Weights of a small mixture-of-experts language model, trained from scratch on English Wikipedia.
Size: 10 layers, width 160, vocabulary 1024, 11.7M parameters.
Experts: 80 experts in each of 8 layers, a shared expert of 64 neurons.
Training: a variant of SOAP for the experts, 340M tokens.
Below are experts of layer 6 (counted from 0) of a mixture-of-experts language model. Rows are named router (the router's row for the expert), gate (a neuron's input weights, with its number), up (a neuron's input weights, with its number) and show model dimensions 0-159. Each number is 50 + 10 x the weight over its row's rms, rounded and kept within 0 to 99.
After each expert's rows: "gets" lists some tokens that make up at least twice as much of what it gets as of all text. This comes from a sample of Wikipedia text that the model never trained on. Tokens count by the router's weight.

# expert 70
router:40 67 46 45 44 58 44 54 53 39 43 60 25 41 54 42 40 53 49 59 51 55 73 53 50 32 37 46 57 47 55 53 69 47 41 45 42 62 57 58 58 35 50 44 59 38 48 58 61 67 60 38 50 39 57 69 58 47 37 59 49 53 48 44 44 42 57 48 39 53 64 49 41 55 41 40 44 60 64 62 46 45 37 50 66 47 54 52 55 34 60 56 67 44 47 64 47 61 53 67 53 40 56 45 59 62 73 75 56 58 63 58 77 57 66 39 45 49 61 73 48 35 43 49 50 45 44 65 48 50 52 63 46 56 48 45 53 63 62 49 62 61 53 60 48 54 24 55 41 51 43 45 47 47 61 60 57 36 48 32
gate0:55 31 57 67 63 65 60 39 41 31 56 55 45 33 61 49 58 56 42 59 51 50 62 38 38 54 48 35 46 55 35 39 56 69 50 67 62 59 40 68 63 54 44 49 47 52 58 46 36 59 53 54 45 40 39 41 32 54 46 46 57 63 47 58 47 47 43 29 42 59 70 25 43 38 44 55 41 54 27 63 79 55 45 36 59 59 58 34 35 46 57 46 39 40 49 26 38 42 46 41 44 44 54 56 46 59 36 47 49 43 43 47 54 47 47 63 63 53 60 47 45 60 48 52 64 42 41 50 37 41 58 60 53 55 49 54 55 46 67 69 43 56 45 49 46 61 55 53 42 42 41 48 52 33 44 46 50 57 40 39
up0:58 36 52 58 53 36 44 51 45 48 58 60 48 55 44 24 66 65 51 57 47 34 50 34 44 62 22 45 52 65 52 39 52 60 53 61 62 53 48 42 49 38 42 59 39 40 53 46 28 54 54 47 57 54 47 54 41 40 34 51 78 64 50 47 62 59 39 37 49 43 62 42 50 45 41 54 57 48 46 62 56 50 66 49 68 56 60 29 41 38 49 41 66 30 44 33 49 68 44 45 42 49 46 55 59 39 49 53 58 52 52 48 62 45 44 51 63 38 49 61 44 48 46 60 68 57 24 61 53 56 51 51 64 56 40 56 51 39 66 64 35 39 52 47 58 40 48 43 50 42 42 38 43 42 32 58 42 64 54 62
gets: " act", "ult", "vent", " n", "ect", "ct"

# expert 64
router:75 44 46 59 57 48 60 64 56 41 41 56 43 28 39 58 61 29 33 54 32 65 50 47 40 53 40 42 60 51 63 49 48 45 38 43 34 52 65 52 56 53 46 49 44 60 49 46 59 58 43 49 62 52 51 59 62 45 25 43 51 52 65 39 53 57 53 41 50 67 55 59 56 33 45 45 46 60 45 67 45 62 36 51 48 47 43 64 57 35 60 46 47 48 53 60 80 46 60 56 68 52 50 66 53 54 55 69 56 57 40 50 52 47 49 57 50 47 64 44 60 40 44 24 56 42 49 46 50 50 64 43 57 53 44 34 38 40 61 58 59 60 44 46 57 58 37 53 45 41 36 64 48 50 65 62 63 43 34 29
gate0:45 59 42 57 59 47 65 54 53 59 53 51 47 58 59 63 65 58 64 54 43 50 36 48 62 55 37 39 31 33 51 54 53 55 47 45 65 63 42 48 40 40 58 48 60 50 47 50 59 51 48 49 37 48 32 39 49 51 36 38 48 57 65 56 51 57 51 36 36 44 36 59 56 47 60 56 49 59 37 39 49 49 48 61 42 56 58 38 41 41 15 31 62 74 63 44 66 75 57 47 51 64 55 57 33 64 66 52 53 52 35 44 54 53 49 31 55 50 49 56 53 44 69 48 50 46 74 46 48 55 54 36 61 61 57 57 52 34 49 52 61 42 53 37 42 61 46 68 42 68 34 48 51 48 45 57 42 38 61 52
up0:35 41 58 43 55 51 51 58 46 58 48 71 45 59 52 48 48 47 46 45 45 60 45 51 42 36 57 73 55 54 37 46 46 33 37 40 62 44 49 63 64 57 40 53 49 48 55 40 47 52 65 42 43 40 60 63 68 50 76 51 44 43 42 56 60 24 81 58 62 52 39 42 51 56 63 38 39 59 46 38 50 53 48 61 53 40 54 37 54 50 50 56 31 51 31 50 38 39 36 56 48 53 54 43 66 37 32 52 34 38 49 51 50 41 66 50 46 56 56 57 55 57 38 38 60 60 34 48 43 50 44 46 40 64 60 34 68 45 44 39 44 32 66 50 59 37 62 48 57 37 60 53 43 45 56 52 55 60 55 34
gets: "n", "on", "un", "j", " n", "d"

# expert 9
router:54 43 50 46 58 53 53 54 64 45 38 61 43 49 67 40 49 58 51 55 25 46 54 41 52 43 42 29 62 44 54 49 52 53 34 47 42 57 60 48 55 48 37 56 53 51 40 61 51 47 66 53 47 59 44 61 63 51 49 55 56 59 54 39 43 56 38 44 41 67 66 53 51 38 23 41 59 73 57 53 57 44 42 51 63 46 57 55 50 36 63 35 58 38 56 49 56 60 42 76 56 40 60 52 51 46 79 50 53 62 45 67 56 52 43 62 41 70 55 56 62 36 49 32 62 48 51 38 63 57 56 37 45 58 31 58 52 51 49 34 52 63 48 61 46 38 45 57 59 38 53 78 46 60 49 65 50 39 39 34
gate0:42 53 49 59 57 53 49 42 54 57 50 38 53 37 50 38 27 62 42 50 37 62 73 43 62 57 47 45 60 57 47 74 66 45 40 44 48 48 55 45 52 39 58 54 52 57 66 60 53 36 65 51 63 48 50 40 52 42 51 53 39 45 46 40 36 42 41 52 57 45 66 47 62 44 61 58 56 40 40 49 60 56 63 55 53 55 62 62 56 54 51 35 50 53 52 61 56 46 50 55 46 52 54 34 36 63 58 73 44 45 37 55 63 47 42 55 64 54 44 33 51 49 50 34 63 33 55 67 64 70 56 33 40 61 51 56 57 50 49 47 61 54 24 63 39 35 54 51 67 35 49 34 59 50 64 56 58 64 49 23
up0:30 43 32 76 44 50 50 36 46 60 36 58 47 41 64 57 62 50 38 45 68 57 70 55 48 55 43 41 32 58 50 52 57 55 42 73 60 60 58 51 51 25 54 48 34 28 49 51 51 35 42 56 45 65 60 47 45 42 46 63 45 45 40 44 60 58 60 58 49 51 51 55 55 42 59 54 46 70 51 47 47 39 47 52 51 41 52 54 54 42 43 52 54 40 46 50 58 44 46 63 62 48 49 46 45 34 42 40 50 35 58 39 41 44 65 47 35 34 65 58 61 46 64 48 37 64 58 18 45 52 47 45 46 56 30 53 50 49 43 56 55 51 55 53 34 43 54 53 35 42 33 34 51 42 64 45 32 31 64 51
gets: "-", "us", "ear", "om", "al", "oy"

# expert 65
router:43 56 46 57 40 39 37 50 56 59 37 53 51 51 56 39 48 50 58 62 41 55 62 63 33 37 48 50 59 51 45 40 45 61 39 54 35 60 51 60 58 27 61 43 40 64 46 66 47 43 66 61 46 61 59 55 51 57 52 56 49 41 64 33 39 64 35 43 40 66 60 57 52 51 42 54 40 61 52 65 46 55 52 53 46 42 56 36 34 46 55 50 65 51 53 50 58 33 55 77 58 34 68 60 63 55 50 64 62 62 33 43 52 45 53 51 65 48 70 80 41 31 50 40 43 49 58 53 59 49 46 40 62 50 39 46 41 56 49 53 47 55 35 28 43 55 35 47 42 57 52 57 55 51 42 72 60 41 35 46
gate0:54 20 54 35 69 62 55 53 47 51 50 49 52 38 41 40 33 60 58 61 50 49 55 44 60 31 49 61 55 50 52 48 60 65 33 56 38 54 51 62 64 59 39 68 58 55 47 41 42 61 45 60 55 50 64 59 64 80 62 47 57 52 41 51 54 57 49 59 30 40 47 52 47 55 38 44 50 58 40 41 58 52 45 43 60 54 42 56 54 58 52 25 42 44 34 36 41 42 35 45 53 53 41 46 38 52 50 46 46 48 56 68 59 35 55 60 35 50 31 41 52 47 59 51 63 65 44 34 36 34 53 37 59 39 50 58 46 55 57 37 50 49 68 40 67 48 55 43 58 73 44 46 33 48 47 51 60 38 48 44
up0:54 48 46 54 52 48 46 55 35 34 57 43 46 48 61 66 46 45 56 63 53 61 67 59 49 49 45 43 38 58 49 50 52 49 53 65 60 35 59 33 45 61 65 46 42 34 44 43 71 41 51 49 58 54 45 47 52 48 62 56 40 52 38 67 63 45 60 44 71 35 63 61 53 44 49 48 68 52 49 47 48 35 48 63 45 47 58 51 56 50 45 52 36 69 46 75 61 45 64 23 55 49 38 51 65 64 52 11 66 41 60 55 36 60 43 39 55 53 50 44 45 54 52 56 25 52 47 43 37 52 47 64 51 55 52 58 57 30 63 52 38 55 41 56 57 48 51 41 61 45 49 53 39 40 58 48 49 32 41 52
gets: "le", "re", "ro", " le", " pre", " ele"

# expert 52
router:47 44 57 47 37 47 44 64 51 57 52 51 44 52 70 47 52 51 42 56 29 61 63 44 43 46 38 32 63 37 55 44 46 31 43 32 43 58 67 51 52 56 54 46 44 47 42 49 39 61 53 45 31 58 48 54 52 45 34 63 47 41 45 42 31 50 45 62 40 56 51 61 40 42 50 39 50 50 55 50 54 62 38 67 49 40 62 67 44 46 54 63 57 28 55 65 41 52 63 66 59 29 52 55 66 48 60 54 68 60 51 40 60 33 41 64 53 53 54 43 41 47 38 34 46 56 31 57 43 58 46 59 59 50 37 49 55 45 49 49 65 61 34 47 37 43 30 64 49 60 45 54 36 21 52 50 65 38 41 43
gate0:40 45 50 59 51 24 52 39 42 45 65 72 49 45 76 45 41 20 42 61 35 38 55 51 64 54 60 37 62 32 50 44 34 48 42 33 62 46 43 52 41 43 49 64 56 44 62 53 49 36 39 40 54 33 35 70 37 51 63 40 46 36 57 43 50 40 54 54 41 52 55 46 50 57 49 52 58 36 37 42 53 67 55 36 44 40 46 51 25 49 55 42 34 59 61 37 38 41 37 36 37 60 55 54 47 52 39 59 54 44 42 48 52 52 55 59 42 44 56 62 41 50 52 37 47 39 43 37 42 48 38 54 65 50 44 59 54 49 30 51 59 41 48 34 56 71 50 49 45 51 53 52 47 57 43 66 45 42 56 46
up0:55 55 63 47 46 64 52 57 55 49 48 59 48 50 48 58 68 64 57 33 58 57 41 53 54 54 45 44 39 60 46 66 58 51 65 68 36 52 71 47 42 56 62 35 36 73 41 55 59 53 69 72 70 57 58 31 57 54 46 54 56 54 37 52 49 74 64 50 71 50 52 53 49 52 46 47 52 59 49 53 58 44 46 61 53 59 52 59 68 51 61 55 53 22 40 64 68 59 53 45 53 38 59 49 33 63 75 46 42 59 69 48 43 52 59 57 40 58 36 38 56 48 45 43 58 58 55 63 63 67 53 75 42 45 58 49 50 48 55 47 47 57 54 60 39 47 41 51 56 38 53 42 62 43 52 53 57 58 54 57
gets: " |", ";", ")", ":", ");", " /"

# expert 28
router:49 52 46 56 56 43 48 57 47 46 39 52 43 45 58 40 53 56 38 52 16 41 56 47 48 40 40 48 52 49 52 39 53 56 54 40 45 50 72 53 60 46 51 64 47 53 41 44 38 68 69 47 48 70 49 53 66 55 47 52 42 34 51 24 42 43 61 54 38 61 49 51 43 36 44 57 50 64 36 63 57 51 25 67 63 43 61 52 49 44 60 50 65 47 51 61 44 41 45 44 52 39 50 60 77 56 51 52 65 59 38 38 36 36 70 48 55 56 53 60 47 36 40 52 57 56 52 62 55 49 60 44 60 52 21 48 55 54 76 35 47 55 58 40 37 47 56 53 39 37 41 55 47 41 58 64 49 50 50 37
gate0:43 50 66 63 41 49 64 49 44 55 47 41 56 35 64 49 41 45 47 45 57 48 69 45 40 55 62 49 39 66 48 39 30 32 56 46 66 59 40 47 64 58 47 74 47 43 45 59 59 63 47 53 34 65 56 53 61 46 63 45 47 45 57 51 49 53 38 50 42 75 48 39 46 45 44 44 51 53 59 40 49 45 73 59 68 41 51 26 48 45 41 57 36 50 47 26 26 53 38 56 51 68 54 41 45 59 48 44 53 57 37 35 53 38 51 54 48 60 46 44 54 51 41 51 41 45 31 64 50 52 40 45 59 39 39 30 58 43 55 57 72 47 33 55 44 52 62 33 64 39 56 39 46 43 50 53 46 60 40 51
up0:47 43 63 51 40 62 46 34 45 50 47 20 47 29 61 51 25 46 47 33 57 54 57 45 45 54 56 38 40 45 38 34 36 33 64 45 47 47 46 58 63 59 39 53 54 57 49 43 70 54 56 41 43 46 57 52 59 53 57 22 48 52 67 51 36 62 61 60 42 69 50 50 60 64 35 52 64 59 46 51 52 46 36 44 55 54 55 37 51 41 46 67 38 58 48 36 40 50 41 41 54 46 55 56 54 54 58 42 48 47 48 44 55 31 50 52 48 35 52 29 47 52 47 51 41 33 56 53 56 46 41 43 47 43 43 40 57 58 52 58 69 44 40 54 37 52 65 36 68 42 32 56 46 50 41 77 41 53 43 37
gets: "k", "en", "er", "y", "et", "son"

# expert 35
router:54 53 68 61 46 32 44 64 46 46 25 59 38 52 56 57 45 47 53 69 48 54 48 39 43 59 37 34 64 39 49 66 66 53 36 46 47 60 59 53 61 33 50 50 45 65 49 63 41 51 70 55 36 47 41 60 43 59 34 46 46 37 51 34 39 62 47 56 38 60 50 66 59 44 54 42 36 49 43 53 43 51 46 85 63 34 53 62 57 37 54 62 54 36 48 58 55 54 46 56 50 43 45 50 56 51 61 53 57 66 51 44 49 49 66 69 70 52 48 61 55 34 52 37 57 49 49 52 58 67 38 47 53 56 33 52 40 53 58 48 65 61 57 48 41 50 41 49 55 58 34 66 40 38 64 58 54 53 44 36
gate0:53 40 66 82 37 44 52 45 60 55 55 60 70 55 67 42 32 54 36 61 50 40 51 62 56 66 71 46 55 31 52 46 62 31 54 35 49 53 63 42 47 46 47 54 66 51 48 49 68 42 45 56 60 68 49 46 55 51 45 48 63 54 42 51 61 31 49 44 38 41 44 46 28 53 41 58 55 56 57 47 55 48 52 53 47 43 54 54 52 38 40 48 49 58 53 49 74 54 71 35 57 56 45 46 43 61 31 61 63 66 44 56 38 37 32 45 51 61 38 43 49 68 43 33 54 41 51 49 50 53 48 52 57 37 43 65 34 50 44 57 49 58 43 55 46 42 52 59 43 61 66 46 38 53 52 61 52 43 37 27
up0:49 41 60 63 46 46 44 43 64 63 49 67 64 62 70 45 47 60 35 54 61 45 43 59 55 67 54 47 59 37 58 52 75 42 39 47 47 39 61 40 41 44 55 47 63 55 37 63 57 35 50 73 68 43 39 46 53 41 45 70 60 56 47 44 67 43 46 42 39 30 54 47 31 48 58 54 51 53 66 39 52 40 67 43 42 40 50 67 43 44 37 46 47 53 46 55 66 53 63 28 46 54 43 33 43 44 42 51 57 63 35 47 51 43 39 48 58 49 46 61 42 48 50 44 62 50 59 50 46 58 56 56 55 41 41 74 27 44 36 50 53 58 47 61 49 48 64 66 51 56 57 49 41 65 52 34 56 51 35 38
gets: "7", "6", "3", "8", "5", "9"

# expert 78
router:51 56 57 48 44 47 49 56 37 38 35 55 55 63 77 34 44 39 57 62 45 63 48 55 52 32 36 44 63 58 62 53 45 59 55 37 51 62 58 56 54 26 56 46 49 55 39 47 30 44 78 48 42 44 39 63 60 54 41 57 46 36 70 48 42 54 47 48 37 65 50 62 54 56 48 30 53 59 58 46 44 56 51 72 61 30 53 62 43 36 59 54 43 41 51 63 52 55 60 57 53 49 64 55 71 55 62 64 58 53 42 41 56 48 57 60 51 44 65 70 41 46 38 42 62 47 38 59 50 58 48 27 58 58 52 34 49 45 65 39 60 54 63 48 49 50 49 48 56 60 40 60 37 30 56 52 52 50 46 40
gate0:72 49 57 71 49 52 56 42 82 44 51 50 54 62 42 32 50 52 42 55 55 45 30 50 41 50 43 45 64 60 37 49 43 77 64 43 45 52 47 62 59 43 51 53 50 36 54 46 56 49 44 45 36 40 52 38 42 58 55 51 37 42 57 49 53 48 51 44 54 58 60 47 57 38 62 60 59 62 45 58 49 34 50 46 70 50 47 56 75 30 47 49 36 41 58 51 39 58 65 56 39 55 50 44 45 63 54 65 49 41 50 44 64 40 47 47 46 55 53 31 56 72 52 59 66 55 36 50 55 47 42 63 45 58 40 62 39 40 44 41 53 48 52 47 78 56 52 56 61 34 26 43 54 41 40 52 62 44 41 38
up0:60 61 65 67 43 45 67 39 59 53 44 48 52 51 56 27 49 50 40 52 59 42 45 45 49 55 41 41 69 51 45 43 48 57 58 52 54 64 35 55 39 61 66 54 49 33 53 49 47 52 45 43 41 43 47 45 34 54 58 40 45 39 51 55 45 60 42 23 70 53 74 52 58 49 44 50 37 68 43 59 49 53 52 43 58 48 45 66 55 43 33 42 52 50 73 58 51 45 65 57 44 65 44 67 40 64 39 63 45 49 39 53 46 37 47 38 50 56 55 33 42 71 48 52 61 47 40 37 49 52 45 54 51 41 30 63 55 39 60 38 64 41 33 49 64 52 45 45 68 37 34 35 45 50 53 55 57 41 40 31
gets: " that", "0", " it", "6", "7", "\""

# expert 23
router:59 49 52 55 49 50 44 46 65 50 40 57 44 23 57 49 57 52 41 56 35 68 60 49 26 39 45 55 63 46 52 36 42 50 31 54 31 55 54 69 57 19 62 62 43 62 41 49 64 55 55 62 44 55 47 53 56 48 51 60 56 58 57 44 37 44 40 41 51 66 71 54 65 50 40 52 50 72 56 46 44 63 56 54 58 43 70 52 41 55 63 68 66 47 49 59 61 41 60 64 46 34 52 54 51 63 60 66 60 50 43 43 53 53 63 59 54 42 63 52 48 40 48 35 39 40 38 59 65 46 47 53 38 58 54 47 45 53 58 42 69 54 54 40 54 70 41 61 56 48 54 65 56 45 43 42 63 54 33 51
gate0:52 49 47 23 57 38 62 51 43 42 46 50 42 50 46 35 37 52 51 49 44 63 53 64 59 69 49 48 32 57 34 51 47 53 40 52 59 48 47 37 51 51 58 54 46 63 24 39 52 69 55 54 50 42 54 33 46 35 48 48 55 68 42 46 34 54 56 43 58 52 61 42 55 57 62 24 41 68 50 45 55 59 53 58 41 31 36 29 58 53 45 37 50 51 47 47 35 41 74 59 48 71 46 59 69 63 58 45 39 54 44 64 58 51 50 16 56 50 48 46 46 51 43 51 55 52 54 57 36 46 39 46 54 54 52 44 19 39 34 47 51 44 59 56 47 53 40 42 38 48 48 47 49 52 57 40 48 59 51 44
up0:51 51 54 49 44 60 51 49 31 49 43 50 78 46 44 51 48 41 50 49 55 50 49 47 28 39 42 45 43 38 46 51 49 39 50 53 50 54 52 49 74 52 52 40 46 34 40 59 50 38 44 31 71 67 51 58 54 44 34 49 67 39 49 48 68 50 44 50 36 53 40 44 39 54 63 52 36 44 52 51 48 47 64 33 31 52 51 59 30 66 59 38 53 46 57 38 52 59 33 46 63 54 63 37 27 56 37 47 58 76 63 38 52 48 60 66 51 60 54 54 60 45 57 54 55 31 55 37 57 60 49 63 50 59 33 51 71 63 29 60 47 51 54 59 49 48 54 50 36 55 53 35 49 42 43 31 44 42 46 59
gets: "e", " de", " re", " se", " Re", " Le"

# expert 11
router:46 49 76 54 55 45 30 48 50 59 33 39 48 47 39 30 55 51 41 64 45 57 50 63 31 47 33 45 52 48 61 48 48 46 53 15 43 65 54 58 59 54 61 53 46 47 36 52 46 45 68 54 47 42 51 49 65 53 60 64 51 48 69 45 43 40 32 59 30 61 49 61 63 48 45 53 42 55 51 64 40 59 29 56 61 35 62 60 47 46 52 60 50 49 54 51 51 45 62 50 70 29 68 59 54 59 50 72 58 55 38 48 36 41 64 50 51 40 55 44 55 44 38 50 33 56 65 53 54 67 68 50 53 47 33 41 49 66 62 39 61 54 42 42 44 46 47 53 38 46 46 58 47 49 58 57 53 46 56 41
gate0:45 60 64 34 52 70 46 41 45 54 64 62 75 60 46 47 46 32 56 39 58 65 57 57 48 52 48 45 45 52 43 44 48 50 38 53 48 52 58 45 57 64 73 56 45 57 45 50 42 41 34 47 40 60 46 56 59 69 45 55 61 53 37 55 65 52 50 69 42 63 43 64 70 51 44 54 43 57 42 49 55 49 52 64 45 50 50 46 71 65 31 64 40 39 44 42 51 55 59 49 60 47 55 51 47 59 56 27 55 38 52 52 49 45 30 42 74 55 70 50 52 45 46 43 42 49 71 45 36 52 56 48 55 48 54 61 66 57 43 53 66 60 56 40 48 60 51 44 39 44 47 52 52 48 43 47 47 08 57 55
up0:61 76 50 42 50 57 53 48 50 39 67 46 63 63 38 57 51 37 62 40 57 50 47 57 63 50 47 47 37 41 45 52 43 44 44 66 56 71 62 50 51 36 45 46 55 63 45 55 31 49 43 60 61 48 49 39 57 48 47 63 58 48 53 52 59 54 46 51 37 57 38 58 55 51 55 45 67 39 51 49 68 40 43 55 57 43 44 54 42 50 32 47 61 47 72 22 42 46 63 38 39 65 57 48 48 51 53 59 45 42 66 67 43 34 41 36 55 65 57 58 42 44 29 52 62 37 67 49 55 47 64 53 74 47 49 69 47 53 53 65 58 53 39 48 65 63 45 70 48 47 48 45 57 56 40 23 54 50 54 52
gets: "er", "i", "an", "or", "en", "ian"

# expert 38
router:54 59 52 59 35 61 30 69 37 39 25 55 43 52 65 33 45 42 38 75 42 45 49 43 59 49 36 44 44 34 52 59 48 56 38 38 43 61 62 60 48 27 55 58 48 55 45 42 35 60 84 54 45 52 42 52 58 57 54 53 51 47 49 40 51 41 51 41 45 64 53 49 47 42 43 37 42 58 59 44 50 53 47 65 50 33 51 44 27 45 51 48 45 45 54 50 61 53 43 47 47 48 60 62 62 50 54 70 67 60 51 30 55 39 65 57 60 57 58 59 60 42 38 52 53 68 52 52 41 66 56 50 53 51 35 41 40 41 57 36 60 53 51 55 57 62 47 63 54 53 48 64 29 33 57 53 39 45 47 56
gate0:52 42 47 66 34 58 38 50 33 38 46 55 51 51 33 47 28 55 38 46 29 44 48 49 54 46 44 52 46 42 38 50 60 38 27 46 35 41 49 60 48 71 69 59 57 40 56 56 59 59 48 56 65 38 39 55 42 52 53 42 45 58 37 37 49 68 52 44 54 57 53 44 48 38 49 48 46 40 64 60 49 42 49 24 39 50 72 33 52 54 59 48 40 43 62 41 39 60 40 54 42 53 46 56 47 50 64 66 40 58 36 62 59 45 47 37 50 52 53 53 55 48 29 66 43 21 35 43 36 49 58 53 52 60 54 60 58 34 47 51 55 51 46 36 51 45 44 41 53 51 46 53 61 24 63 48 51 68 48 39
up0:59 40 39 45 71 48 64 61 49 60 48 55 65 43 56 45 39 46 57 53 53 50 53 48 39 37 76 42 45 46 56 50 44 46 64 62 51 39 43 62 57 59 46 43 67 45 54 52 58 47 25 64 68 62 51 61 34 47 26 49 58 44 54 51 45 42 47 25 47 52 37 52 50 49 49 60 43 41 52 60 48 48 54 49 30 51 48 50 24 41 42 59 56 52 51 65 57 36 31 37 54 45 48 54 39 67 44 53 56 70 41 49 49 55 42 44 34 41 40 56 42 52 40 42 51 35 53 35 63 46 38 49 44 70 63 36 57 53 42 64 57 40 56 48 46 40 58 59 55 42 44 46 63 56 51 37 70 37 62 69
gets: " the", " The", "'s", " a", "The", " first"

# expert 27
router:51 49 58 52 49 57 45 52 63 55 44 32 35 35 51 37 56 42 47 49 21 58 71 53 35 33 53 35 50 47 45 56 40 61 50 38 31 51 62 53 47 45 55 48 52 56 33 59 43 51 72 45 44 54 49 54 67 49 45 48 35 58 58 43 42 48 34 49 54 56 45 75 57 33 47 41 36 52 55 69 51 59 35 57 51 50 50 56 45 52 54 49 67 44 54 57 47 31 47 51 75 37 61 60 52 73 45 61 73 59 49 53 52 49 51 49 78 64 47 51 53 39 55 30 59 52 60 57 58 66 53 41 53 53 29 72 48 45 46 46 62 45 44 53 45 58 49 50 40 53 49 56 35 37 56 57 53 46 55 42
gate0:67 47 55 75 49 58 70 57 46 62 50 41 35 52 54 27 41 47 64 58 55 64 50 46 50 43 79 31 33 49 52 43 49 42 60 52 37 54 35 42 42 54 68 41 65 41 58 70 51 53 67 47 53 49 46 57 55 48 50 56 59 49 69 44 39 69 39 48 48 52 51 60 38 50 65 46 48 56 50 64 47 50 40 50 55 56 37 51 41 37 56 48 51 60 62 68 36 48 52 56 55 48 44 54 36 54 65 63 41 39 58 49 40 53 45 45 50 64 17 55 42 54 61 40 38 46 55 48 58 65 55 59 45 47 39 60 54 46 70 49 47 43 58 40 46 54 51 42 54 57 57 40 50 36 43 67 32 62 65 44
up0:56 67 32 65 34 42 34 43 54 55 55 52 31 54 55 53 48 56 56 56 31 45 52 58 47 41 55 52 40 76 63 49 27 58 72 46 54 44 52 55 60 44 53 65 67 41 54 59 45 34 49 45 41 63 61 39 69 41 44 37 60 46 45 53 50 51 70 48 38 43 43 60 40 70 51 48 55 52 36 63 64 75 40 68 63 35 49 49 41 62 49 50 55 54 56 57 21 66 43 52 52 54 58 52 55 43 42 53 58 48 34 43 47 52 61 55 67 42 53 42 27 37 43 40 47 52 58 54 46 38 47 54 46 44 51 47 64 50 66 37 41 40 49 53 42 59 52 54 48 50 33 50 43 50 41 50 42 53 62 59
gets: "y", "ir", "er", "t", "on", "ar"

# expert 59
router:52 63 52 47 60 38 43 69 42 39 34 47 47 47 59 37 52 59 38 62 29 54 39 60 30 32 46 35 48 36 54 52 55 54 49 46 40 64 62 50 37 57 51 52 41 64 29 60 45 39 50 37 40 51 46 56 64 50 46 53 58 52 61 42 46 32 38 64 43 43 51 62 55 46 49 33 51 60 52 59 44 50 38 46 49 51 65 64 52 30 53 56 58 57 54 51 55 45 59 39 70 40 75 58 48 60 50 57 66 48 55 48 50 41 39 42 64 36 47 49 47 40 46 56 45 52 39 40 43 59 73 57 48 58 47 69 48 54 47 58 63 70 39 45 34 51 31 52 37 41 59 49 45 50 53 62 63 46 59 22
gate0:31 53 28 50 53 41 43 48 50 49 44 55 48 56 42 66 60 34 46 63 66 56 41 70 55 49 47 49 56 28 57 35 56 58 44 40 42 43 55 60 40 50 71 40 58 75 57 79 49 49 48 53 46 56 64 57 36 47 51 53 57 57 48 54 52 46 54 64 61 52 57 43 58 55 56 61 42 35 43 58 62 52 35 41 47 39 45 63 60 36 36 59 42 63 60 71 49 45 77 31 55 36 42 64 31 45 43 53 49 55 46 29 62 50 49 42 43 52 58 59 64 44 44 49 41 50 54 64 51 49 53 50 47 46 60 53 71 61 35 47 55 54 50 52 57 52 33 44 48 56 50 50 65 56 73 65 44 58 54 52
up0:77 44 60 60 54 56 58 72 44 52 54 43 52 42 61 38 54 44 60 58 54 34 51 38 46 45 48 73 50 70 39 56 38 51 65 47 46 51 55 41 46 61 48 58 48 41 44 31 57 69 51 65 53 53 56 50 60 51 50 38 57 54 39 43 55 64 50 53 60 66 50 69 74 69 38 41 64 57 45 41 36 64 55 63 64 67 50 44 49 49 67 36 43 65 48 36 51 50 40 57 47 61 61 43 64 36 45 60 52 46 57 57 44 50 49 62 50 45 62 34 57 55 50 42 59 57 49 40 53 52 67 37 37 42 55 44 34 56 55 56 48 34 42 54 45 41 51 51 28 62 49 71 42 35 37 56 57 40 44 43
gets: "in", "im", "id", "or", "it", "g"

# expert 43
router:48 50 49 72 58 38 65 70 49 56 38 44 47 59 63 44 49 58 47 48 23 43 55 41 50 44 46 42 45 33 60 44 57 53 40 48 40 48 69 54 41 48 47 51 53 60 35 51 41 64 57 38 56 65 62 59 55 49 40 64 57 35 52 43 64 35 55 46 34 50 46 56 44 45 46 46 56 55 41 60 58 58 27 62 56 40 51 64 52 38 65 33 86 51 51 48 42 43 66 49 60 58 57 54 46 51 59 55 62 58 36 50 55 44 50 58 44 70 62 63 53 35 38 32 64 46 63 52 59 53 62 41 45 54 46 60 47 47 52 41 60 58 52 44 48 62 47 65 47 47 48 65 60 36 50 67 52 47 32 31
gate0:67 44 56 66 37 49 41 43 47 55 46 45 60 59 65 36 45 54 63 33 57 45 48 56 69 60 54 47 65 34 67 43 54 43 38 58 49 55 37 52 35 60 61 42 49 53 60 34 57 62 47 37 34 61 48 49 45 51 43 70 55 39 58 70 34 43 51 71 52 47 70 38 47 42 63 48 48 45 45 57 45 60 40 44 59 26 62 40 48 47 43 45 36 34 41 62 55 55 74 61 52 65 49 45 33 50 42 49 54 56 57 71 37 56 56 43 56 61 38 51 42 54 50 42 55 57 68 61 43 42 45 56 27 45 45 44 58 45 38 39 57 65 60 52 46 61 52 62 53 53 56 55 59 66 41 59 43 46 58 42
up0:62 52 48 57 36 52 48 52 52 49 39 54 65 62 56 55 47 38 48 42 59 43 41 37 63 50 26 41 51 62 64 60 58 39 32 61 53 48 45 46 40 33 42 39 37 55 47 33 49 45 51 61 35 57 40 49 46 60 41 64 70 42 57 46 59 48 51 56 49 29 54 45 51 40 48 41 50 44 35 72 53 62 58 53 43 22 37 49 36 28 41 52 62 63 47 55 60 34 69 44 44 48 46 32 51 25 71 42 58 51 71 48 41 49 38 59 54 51 40 45 33 49 46 52 65 60 64 49 44 28 60 57 53 52 52 49 57 43 47 51 51 41 50 57 50 52 37 47 50 55 39 43 46 54 33 62 59 46 41 58
gets: "it", "et", "ay", "ot", "and", "ad"